Weights of a small mixture-of-experts language model, trained from scratch on English Wikipedia.
Size: width 128, vocabulary 8192.
Experts: 16 experts in each of 14 layers, 144 SwiGLU neurons an expert, 1 pick a token, a softmax router.
Training: a variant of SOAP for the experts, 407M tokens.
Below are experts of layer 10 (counted from 0) of a mixture-of-experts language model. Rows are named router (the router's row for the expert), gate (a neuron's input weights, with its number), up (a neuron's input weights, with its number) and show model dimensions 0-127. Each number is 128 + 32 x the weight over its row's rms, rounded and kept within 0 to 255. Numbers have three digits each.
Before each expert's rows: "comes after" lists some tokens at least twice as common just before its tokens as in all text. This comes from a sample of Wikipedia text that the model never trained on. Tokens count by the router's weight.

# expert 14
comes after: "\n\n", "\n", " | \"", "\" (", "/", ": \""
router:129137158076148145134091106169127132151080074101084141110153142148094174117125202109073131116129104141082166196131140123115089132096135076192128185178146144132131132098118168155168093048160139163101090197118131135139134122053107075138140135105111108132101169134118099145134126099044158142134136143170132138133091151108131147100129124123175157097100113183150084185175135144122106176056
gate0:143090161147132123112042108188122142119173101125130202128119108091151114100144171171159128071130120103118094138070083103162117175134133112185152107159170172135130153192119116157099131097136115128092153114126120164097113111101126090209166147113132136132148115077131095124125104149106082105079107144123138136113174093040101156144073069097072165134118176086121153115090123195113161122077
up0:115201075109100127150181156107122090103098164180065079177101131108130131144079186130154165118164138152124068132120153190076127170143149120113106073140113147139134147129107087115213146087098102148168090150125100114165185116157131147089158088133153172122139178127143123113126103100154166178146164189137172117138143140191180136152105160091119115156170114141148153100087126141113159066175
gate1:133160195097174182156177172077162132151103103092093183225171118139108145153133136113125153079131105147111149142162170137131140145126082084130111166160125152146124164092122113110122165088099128137138176204132116064134159090146107160114120136100074107092184106107137040194097118122133157166140136104164121198148102159132129164056132108120108155109093091119155130142134111138160133081139
up1:117145115093102081171140097110136146137101155174137126108169141097109046108129149154145141127124167116115109105102188166146172149072162148112059120083122108073117133159158110153090089114114126074097128096168118198183066115144094095158088086083120140142148144139161110121188102163211044084079109165167143150156153128125141109101132151122156120110120136098203166156163141138119136145157
gate2:103108099181117154149191135188146103152133095102067166118119122126074085141131110174111104059083125150097124128111099117129090157148131101138152125147136138142164096149178128188131180135148143142132143127159087097187138109159156181102172085092161171103107148113219152143173141175112145185147156113130137113128056047111110167189094091108138135178098104097148106127083127189131111130123
up2:120111121090140093119115151068146122121113190135221113134102107070161131134076081103125210104076119119056141177183142164137136142114132182122107107087103125159168097126103088152122154176099102109114116143146105168108114132054144049106121167102148120144105151106102136168107163138138049126121149115129124137163173154100144144156107109097078111192136098098099061127141112089134143077127
gate3:144116108144116114204162135109064070078131087155114067123160146139088098110120094127175118104136129142162138194154116129146137130130110139092121177111215157142135125116154088097171101165117120110103177092192145120123133130098137109121137176155139119182147129171179158140099209098074087122143059121159180129097160107106129100084130088116111139095080094101106112162153145119179080194149
up3:142155100127079169139145190128142230146206097127120119160105169123159108107160106081111180118131140161140116133125154112138110130053094096133122108124088122132154147168126099131084127145181129071090137136127078118109110171150134117184153107152074168107130152137135128081129142142179076098050153124093105149131164173174168138165099112100086147120078158159186111117141188110120137127205

# expert 12
comes after: " | ", "0", "3", ".", "1", "2"
router:143159060113192138140118133149153126117166104132171102112137191174077172211142170155163122093137113123119122146156110106105125198085138099129140139182109094158168108100118148185106123132112021124144107138151042116090120129084118135155097109152115070121117154084143103130120175058136157128110146141069156137103134114132100109164141174165170135113109170125102122103159154132052147144095
gate0:099104121153215116108103122153106066081103109102093160075125128164054140119152147176095079093093158106138108106138138114150080099068059094130122125199096147150112101149084079155078081120138076131164145181102112094143116156077094138160146087130139158141139156110136175111111141144118144139116149112120107154130150160092142105136095191115139194097153096166134145118097203131087113073162
up0:109099114055150167096101064136109128147140088092104112165111125142096096111103138153121116102121084123173184105151100139162116112098060093115127118162118147162080122144118088038110123122146122125121173217105101150143160131186100169127090096134069144150155161141094128155169099129148150063136153151101152132113120160214139139179104116138156129092068190119169157096128122136122065096162
gate1:124113084093129177079096135129117176142191126132164170121093083141106154147123120126138090125151148119080099107196137164084094158125155081085123103151123132163096079155136124156138059167124083145144120109140137102152100142074100195118133148099148128161115133145158147085110070063153123188052114184136155087115172175122125073137135151125108137157137094178038131120164165130116178142089
up1:143137120128124150137086163113092103103152092151186147175117085128085068129139114171090145151124141048160130128118174121101111096146099112184141157180149172142124190145128047097052104141111135114104112139218127077103122114101180131123094129078091140113130126146120161099161076143163137104112083153190080160122178120140137107193157168125131192137090125185141098159112123125098149122109
gate2:077120138120145075154100110135097170145202125110110205098181113187093140146134136089072106133119144139164148105096103111142118222121119120123145141180137073190139133141106130130157111181121071061120107117185111157062128089108108102130140105146158106151139141186065128152115151116136111110146073085086128151120142116082074136127078156161086132128096087059145144112127156112120144139185
up2:158048099096121174151119126144124114131147153070114099097120097111055101116122136048123099145103081127123086151143089177124098096108127057166132074071072142172115133135135139145143139155118155089117117161163135093162132168149077042134152173126123126069122116095147182157195092111134079200143162139110143162106147125109096109119111120084110088160171156172144183096145117112140104126138
gate3:153152149078158073207142053130094122101127112107115140107148193104079110117099104151093128167139104120089122176106098141120194095146103125154161092107176188110107063128095157121083100154131078167126129137118114110076094110112151080106126109119174149104174081106139180126156151138129149115124055139136109114159126140160134102147124079174126130128152147181149139115121030139065130157186
up3:085106147123167129140091127137113133154061165090096119128083090111139128127097143108143139130075144187124110116175170047072128123112106160137125127050132168115107090081156157131137150153121126115146197102130134114128162144066113083059103097170140122193148103117133125122105068093120175168093141133162107152141106127115111038149109141124164202148101121186135101136137150101196076099103

# expert 10
comes after: "\n", " in", ":", "|", " of", "-"
router:142113158087142107105101134181153136069132052109144163147152155129130174122123142147142075184160082186115133101112156087118114164076108053131168143142095158170132120163156144130180161142136087134194129085115133143109149138136140095131111152046092105168134138089119124107163145053106119089093147162115067128178139174092092157137115102121133214176092133098099075093155143120139120163113
gate0:126086084080115109092145183113067115087164092082100157146103145136172135134167067139161117138166123087137137142061168145162081126141113157149095077083138123180129137121116157118134113117146177173135125157131177094175126148078071113131192144084179127159083154118105144142148127092165092107148151106174172173126159108089063135092103105082144144129157108140144121120142195083082106071079
up0:147111110180144128145092095070135175187158094088197094118171119176153129181113098118108145103108083124111125158090119099151135097166150092126114094145128082136055107119110120102200102134115103130143145135162122114106115146093124114167128093154130182101124139182134127058124158149137176132159159120104164158144174066127069141180103139151148129124079131038101116146151042100142136072105
gate1:161127149099161071159104139169123138159073092140147163153067114146173145085099150160074118172115109201147153115079108157105140138133139129125119121097140098121142116115093095098155140090147152180098093165088128104102128114148150041087130141107120166093149150084200153163105120084159122155146129189168129113135098105083113135146134069083122129211160080104135122064180132144053147121145
up1:142156117130107107190141131134123197080125090134109150121148144140153151195163139106205059159103149105125052101154132137100142100176119066152165159209082154105143091125100131113110158080125133136130127107198097102156118173098115174125065191059126130147123108193136094117133154134154096106140119077142061174126101156110137137123148119062160166128107127154100149162108138103127124113097
gate2:158109090056139099170140143124132135095116097105133085118134123183161143138134148149122114109140129163134116122183078140134103082117149134126062135095101149100113111090134087168088126120067115112147161083110167114173142151107190127155126131084189172170105131107088106142151109143152180038080110113038133215123122154170112092098160128136168151047128115125095143151151101125123126140200
up2:135188125130138157132150071134105159103098152133115185142095085091118115095179072134154100081147170111120171116142123068133106148209131116092151087141127058132159133159144141112160094157129137126158151174048133166109082215170156109165130132112118145096147108171130174128164146108080165097152143123132145116115134141076136152126103116114129157150118060078083157146168120177041112154156
gate3:170082116130153137142135130205152105116164145131095159164172178126117072145096123150132173076128080135188121135139158105149126132122098161120116144104158195106121139116121121143099120129154139152085148109118104165119153094096148139139154171176208168169086139150099154155108176165193128081156086071142108129129058139126142112172133104209210096114147109111075104113118127102135164207124
up3:116134134161147152094139086133128156084103151077090127144118098090135121141135180121106064134172078131149107202121125151089137083128071144142131156137086089117094076131140132174061130130120179120145105077120143172149198123099151084135110158118165137137126119122147155128063146190096153120048153103128090099140120094095146125131188082025149093112190104131137120148181175117164124117121

# expert 2
comes after: "1", " ", "2", " | ", ", ", " in "
router:145149084092130150123092114111156078095151145134166128148134125178183127151153173137117152124103049083131127083165171130105136156114145113167156167167125114100151133134111134123167133093088135131164139126142131134068110144093071106200093051082193095141078147118179099118090148021062124140115150146099090108154156122087166094112136171124144144109097108151168118177193158132111146161134
gate0:150140108170179147098185072078179156133121195122157079129173137192161111106130191120125132128153136123126112112161107112130175163139091153142106126137133105114126124140141163156127123171139147147102164103113195121096114070129104152135075092200177121177213128093150154112164130079099142151141097157192121071159154141092092100110129108156133158099148166187082119068099127093137143175158
up0:144125069086165166142160122138128206129166150118130182135151149091158095071147105101170085063124088106070151197130122152080108167107081094106124154169087134132125145130124133164172154140111111186077151111107109046114179123137122202130166120145123107165152167142089148118170136125094162128127071142096187144112103103172108093138105107120112154079105099100118116118120137204129096149087
gate1:151131109111135112136126147121123139167219150195186107211116125190115127119155197168112087137101102093067143176126068162080127118097178145120114084170133132076123139104174112110127100097096115086064112102127141080111092112072150116086116101141137190125124189143171099134140131145169155161121147147115172114132148168136141125150105134119154096206128095110158176106145162135149116177095
up1:149131124084097105063138083112119159132135140102160160110110151146153070114061164181112136149125162145217156133138119120152155069034117080096126111184104122148181138135164119173155132120155116133098112150164154095200115116110168112095156132140108111104132118123132089143134125084162118149135158127150123075092108157176107141115153086122123132148106155049188185106085137157058106100069
gate2:130137104110141092164115148072175099180159146140168172138125121142126127117160110161140121146076183159151132161163083163133133156142117104059116130128152071088112130116128083039112121071185123188125127147113159109114105104125164083160116056109171095073087151103131151164106111072131077119159177156136113174142125132100143184143096091125172170159108108144111167160182171175128138077169
up2:149111119165152149118120180141118091151129122173152162131174182161152174135177062172164129161139131176148060115162134170165161088143183084067156122154107095035126148151084089130156119191185113177163084162086102163116132124122118109083117125134170137175137111111114134129110106046113076137091146098099138124081131169101172149108154155063143135098115124122125115119132165113161151100133
gate3:112164187101076117158137113049137128131111133157127130160082195074088166075119118137170129073120129105098089112078156115102065095133073187149179145174133118099120151146092090134182129093102098139123092088144144181099085098132128098135159103094182087105120094163168106126114142104136128149110092149130132160155174136110162133118195159139170075155145091104078149176144140083094164093160
up3:138155124120169091127142125151139130133060084108148118109176107061147143140123094177106105137110123129074148119146176132154168129154144122108148102098164088151123146129157127161055171116159131173112168129126082106113101224103145147084197141090144204117088137153121108163144137143087121116123090106133171125169108087067052153045125128133101117168145086129143117084050126120121146152175

# expert 3
comes after: " |", ")", ".", " |  |", "\n", "=="
router:085189155104190164141113123110154109102159126105134155137153150131154162116159183108128143079176038098118185131125130111093154132160138095183138123110149103193189112155081081110143110115172129083141076177094116143139154103138122088126120057096175134161125134105167113166111153116103161149132132168077134094141156172099084114104118114064128187167117181143092122154154162110094162149064
gate0:070124115096147115135123168122176119144204153058110193131157105200113154108151168149115132098198145105129107124129057108113087077168110079150134145166087122132121095192115080128202112152118119119132182124158148151130140192146158107156162195087100136129146157122163115137113100126170081150126173136146111111171105122180163084102101157142142132176137145103148081147141073142086078128136
up0:151154106144152091182159067166077154162078179169078131145154103104129062112114148219150153102074156146176127163117103143104171119132095123074107122185147184142097098099153151136090128154085098107157115115120131109131111149084112116146107098182186115146116191119122190097133099070141102096133143135116106153159102123128116124126148111181145142079183143146142182186195136149140109100164
gate1:159056132111080170175071081107101092119168116139123153146093150093174150160146174140070138134108157102105180158103141160096096166078117110101125141110160133097136169170161125167121140105147130113115146147199138082208129057133159102081153191139143134122124060073143109133158094166113097115108098151151118094135141129108142091154200153137106087111155127129108099224120143127138127107168
up1:121170096159114095129082136136118144096109168147094097163153070106112102118086091161178128194086184169154121161094114167128077044194114148134065162100077146164179113146160161132115187112102139154118161108063150096133149147141122139174120112120138116111166123096122083161134147170125173142150112157090118133085193103136116136094122160139139110106186157093201070138117078131106108119162
gate2:144106128089068148135137096092176071119156172166146091119128125101162111162138110140113132119131121110152167096105143136170138088151092113221111089119157125128178159132080141098094136140149187096150138169121130206150175130129165125099100173122134133150094099046135100161107187184138086137075160107074164126118160121127096093185078183165177150133125103130131125156155206088126140131104
up2:114131115172187165145110131117143175110123083121127102127168085152122126141167158144159139112137121064154110107164126133165175084158134114067152156109153133153068130083096141157085172088140186128106115126120136112087111120087137070116183120152153132167101115117127158076052138140147060173163113117149077110090120101097096102105144141163095206117072128131100061175169191120108149103188
gate3:098138113147132076108144124105108123055220130130148138155154109147181145098112110157109134082082139040080167127153156150176156131171090101097055102173187133116086077198148127110126140126134122119132104178168115149175142075105121103155145138101114165177111160086083133096180147152128177116133116105203128188084099087123160130101121091152143103140155137145092144144125140104090101120141
up3:142127151143106137133086154068094189080107154077140136149083145084063095128149166094129088170127134187120117227160061092161159153126117139129120113144142153116108137123125106063108140077123113094101125158095122151118141096135089082122116165143223054169118127075187064179127132145107139124152141147130108105074156096124073114120162088086126081155127130105107143151143102132127117116101